{"num_hidden_layers": 11, "hidden_size": 256, "n_experts": 48, "experts_per_token": 2, "d_expert": 192, "d_shared_expert": 0, "hidden_act": "swiglu", "moe_layers": [3, 4, 5, 6, 7, 8, 9, 10], "router_score": "softmax", "normalize_top_k": false, "routed_scale": 1.0, "balance_loss": 0.0118, "balance_bias": false, "router_z_loss": 0.0001, "init_std_router": 0.035, "lr_router": 0.00118, "vocab_size": 2048, "norm": "rmsnorm", "norm_eps": 1e-06, "tie_word_embeddings": false, "optimizer": "muon_variant", "learning_rate": 0.0127, "beta1": 0.93, "batch_tokens": 131072, "max_seq_len": 512, "train_tokens": 769000000, "max_steps": 5868, "dataset": "wikipedia_en"}
Below are experts of layer 5 (counted from 0) of a mixture-of-experts language model. Rows are named router (the router's row for the expert) and show model dimensions 0-255. Each number is 128 + 32 x the weight over its row's rms, rounded and kept within 0 to 255. Numbers have three digits each.
After each expert's rows: a language model's description of what the expert responds to; "raises" lists some tokens whose logits its average output raises strongly, later layers aside. This comes from a sample of Wikipedia text that the model never trained on.

# expert 23
router:120080150163141138100186225082111116128080111117160074080131076154111175114127128114119153107139115089113154152149163158144110117120185221149114105112069156163109095156095149093154148117076146170098090107090129131081077137118118033108132150139059133117149124131105209174178145077140120132151149089087116124124112164119117117198122106144139120121090123095117184182119154104192150142149081149075155131154175099131124088079170154147089110194161100109126120160135137149197129102104105114130102108122093114161145116121138113106091095125102083138165068077135091099107094129140153097098149138093079101178087149110084133136092120140120159143120054110108214152133128176080145109098120056149120078153126145135114142125129123153089137145140195080164101132171094118094081130161104
What it handles: Inner and final pieces of personal names, often foreign with accented letters, as in Ker-n, Jac-que-s, Min-h, plus common first names like John.
raises: " ", "s", ",", " |", "-", " of"

# expert 47
router:150124135103147144057162153130114130166124154123114097125070145071126140164179172130130132141156057099105213111121138148119138142194154173152119105103128148141133090145106131092135190151124133152131086121144123154115082088122134164131126143167110119109136110111117120134188152143154084191144129108112067127163144149103129099103090163145139130180099133151150168084135142066137111153112096149067107169153169119144165142057075157205141157191087110104071122194199157126174128112144104153139109139148139137136131184156113077139112120104050119096128065099129095147146112191111167139111095124089119089135125094152067090120106145167156122144167106101186152100101135146109162088108133099120107096058217129182076171068162136135148104130179114099155110184101099160090079196158108
What it handles: Verb root pieces awaiting endings like -ed, -ing, -es, such as att-ach-ed, repro-duc-es, appear, design, support.
raises: "ed", "ing", "er", "s"

# expert 33
router:173112082149138169073176156114089081133115089121087057115109096122064137132108169157150166155135081133082164149174199154138101098167191140131106164148075154172098074135115127141099104156099146194163092117112095166102159171093102123091162174129143162042115117073134194140119114133134096148141148112065121105208099194060122075151071105192125090119108134135094143149134083100152124161168125193110114133119117094123083101054095143138121130183139132130129152126168115136129156140093094138188091092119137093130121126150132115071062141107095142111133081106143133125073096152153127129113085130124128123148099124072138160089077161137191113142149137148129128125121052140134137111122097125123062080119117141117118155135140176136119147133140150088165130150098147076050102118199154
What it handles: Final s and plural endings on nouns and names, such as Simmon-s, Dodger-s, promotion-s, Raid-ers, Corp-s, women.
raises: ".", ",", " and", " in"

# expert 17
router:135073160133131131118118182134057073114145122139097186093092092104128059165184123154177135120135095128111114168170142133100070076139144118067105142169080162145114070117106130156148148136091131137134038133125095134115110082085121112141175142151108110130151083140109109154178129125135137137113196116145132085187108188136137092130123137120108048137134133180132151163121102115201099130188070159094151164178115154083082049097127099131164167116130102106085139138132176127156111155117121146150113129087154065170126109107134125111089116062092138142149109127136104140132123152123134089129148140095073124148104087095076108103139100149219098147140095116166193094116107092140115060133101139136136109136125149173131177110236132156111143165147125119221104162111161115115121182181119
What it handles: Words and pieces in infobox or list labels before a colon, such as Facil-ity ID, Dimens-ion-s, Type, Species, structure, Location.
raises: " ", ",", " and"

# expert 34
router:154151123106118172139210150075091075153125114140123088157097115113063163199136114117196173158138091164107155117166153112133114088139131094120101177119097198129117065165132099136179162103108163105116095199092082175086096088109086128133170133154060112098126083089048114152189144141124122173141159116119096086138076171141118131094096146164154108125083154105158104172109079167188088077156082162066095164125159124145096094107104141171127137128148116128071120164132116151173119112142094193195111094146142112128194178159134093135142140106100095126161097116133102116096115143124133103111102137115119090140129113061121126102132143110167125115146145111149185096137076104107121107175100108130104093164102166120086175059194136160125140110139147129146122145075150121116078185182081
What it handles: The ending -us in census, genus, terminus and enormous, plus '=' signs, headings, colons, and field words like species, album, km.
raises: " ", "s", "\n", " in", ",", " and"

# expert 30
router:148098102123186138143148119126120103133083123106060158123150104131093094132157173149151183130124101167133166177191167130105059160151158154126096094100090117114143112143127135111162121123079158186113122134099129129077146174098157092070147154149126165110160116109098150179171142059165116172129100124112121113152108131105145106132094105173104115121118111191105160142061124127131086120087108151145103177150137108118097100116117129151077144156129091145109204153092163111152161161135020182189097095110174105102120128143082095085108138069130113084170095137144101105130121159128185112104122147070091054148109108145092106120117129094132095147156121071167164145094062150060127162119088015145135116081163107115113185088138164098090156154130128135137050136094144146107091159182130
What it handles: Mostly line breaks ending table rows and paragraphs; also pieces like ine in Ch-ine-se, Submar-ine, New Gu-ine-a, and Z-ea-land.
raises: "|", "-", "\n", " "

# expert 20
router:149111135145131103093154123123082087109096112096103099142113111083138093178188176150132102155115132137123092153158140143195100093176126104131082165116089134187071063132088091142136138153051132151132117099151063166094108125066123066096161144134094163125127135101133121134150113117190122160190144154066048096156119183062144054122111116152119105157108140131129210178108102097169103109150087120087159151113094151103101119095148118162111097109112113145105170106144135111096192137182119147174099133147148105127156173106143125119077076120064112122140065038179138151090085164135130116094139123136087118126134160069121113088109177094193090153138106071121174151158082135115060098123122129140079104083128144145143125133176135169130143129143176127162156155065152075132137131143151
What it handles: Word-final suffixes such as plural s, -ation, -ations, -ization, -ment, as in Station, coronation, Works, trucks.
raises: ",", ".", "\n", " ("

# expert 31
router:176099127063129122126162147101104096109128120125110047089122080088097092113157132168146154169194079135093127117198176149152108105143126191111117126154134175157148046178084146066166158117101140182091141135142116104098107160125099080060172135179151159088053127129121146115175135111164119142146148091140149098154131129113119123132149096171170120131089093183098138097106137087130118123141073156088088163169155093138122106114097141207110163129089069104092152151153141179137115104154081140166124087112169140185176170097172137145059111058069128121164081131155116166107093139169124037096119150097126139137085140117114164122121126163143116135170097098100169104114091131125126124116110109167104113115147186147112158071152150178115195145125182108164107114098110105117084126125071
What it handles: Auxiliaries and linking words after a subject in narrative prose, such as was, is, had, were, been, plus in, to, during.
raises: " the", " ", " a"

# expert 26
router:102118072102171153053196097104147072099130123048072094092135113084122116178143236138139144166183099097099130182113157158120141138145164142115102157102102143107122074173089090089121134191129171145104091112121133178092099157114109108112156110157125130124181134122081152097131127144086114115156136105111141126094118178140162095113057057151153150186121095149143115110110097097179131077148091113109158168131123066122130155092127122154111128148128135108076121129143176185164145109150130124128085088143151046180162126064164095081124074111124109113140123097147131134080093140141154086068077141109106076182090083170072132082118160128111207143142099119146151146125101099127117093109076056131139096095139126129104161109137150164136106145166163120137127144112100157111095195170114
What it handles: Word-final pieces making nouns or finishing stems, such as -ce, -ence, -ty, -ity, -ies, as in disgra-ce, casual-ty, pres-ence.
raises: "\n", " ", ",", "s", "."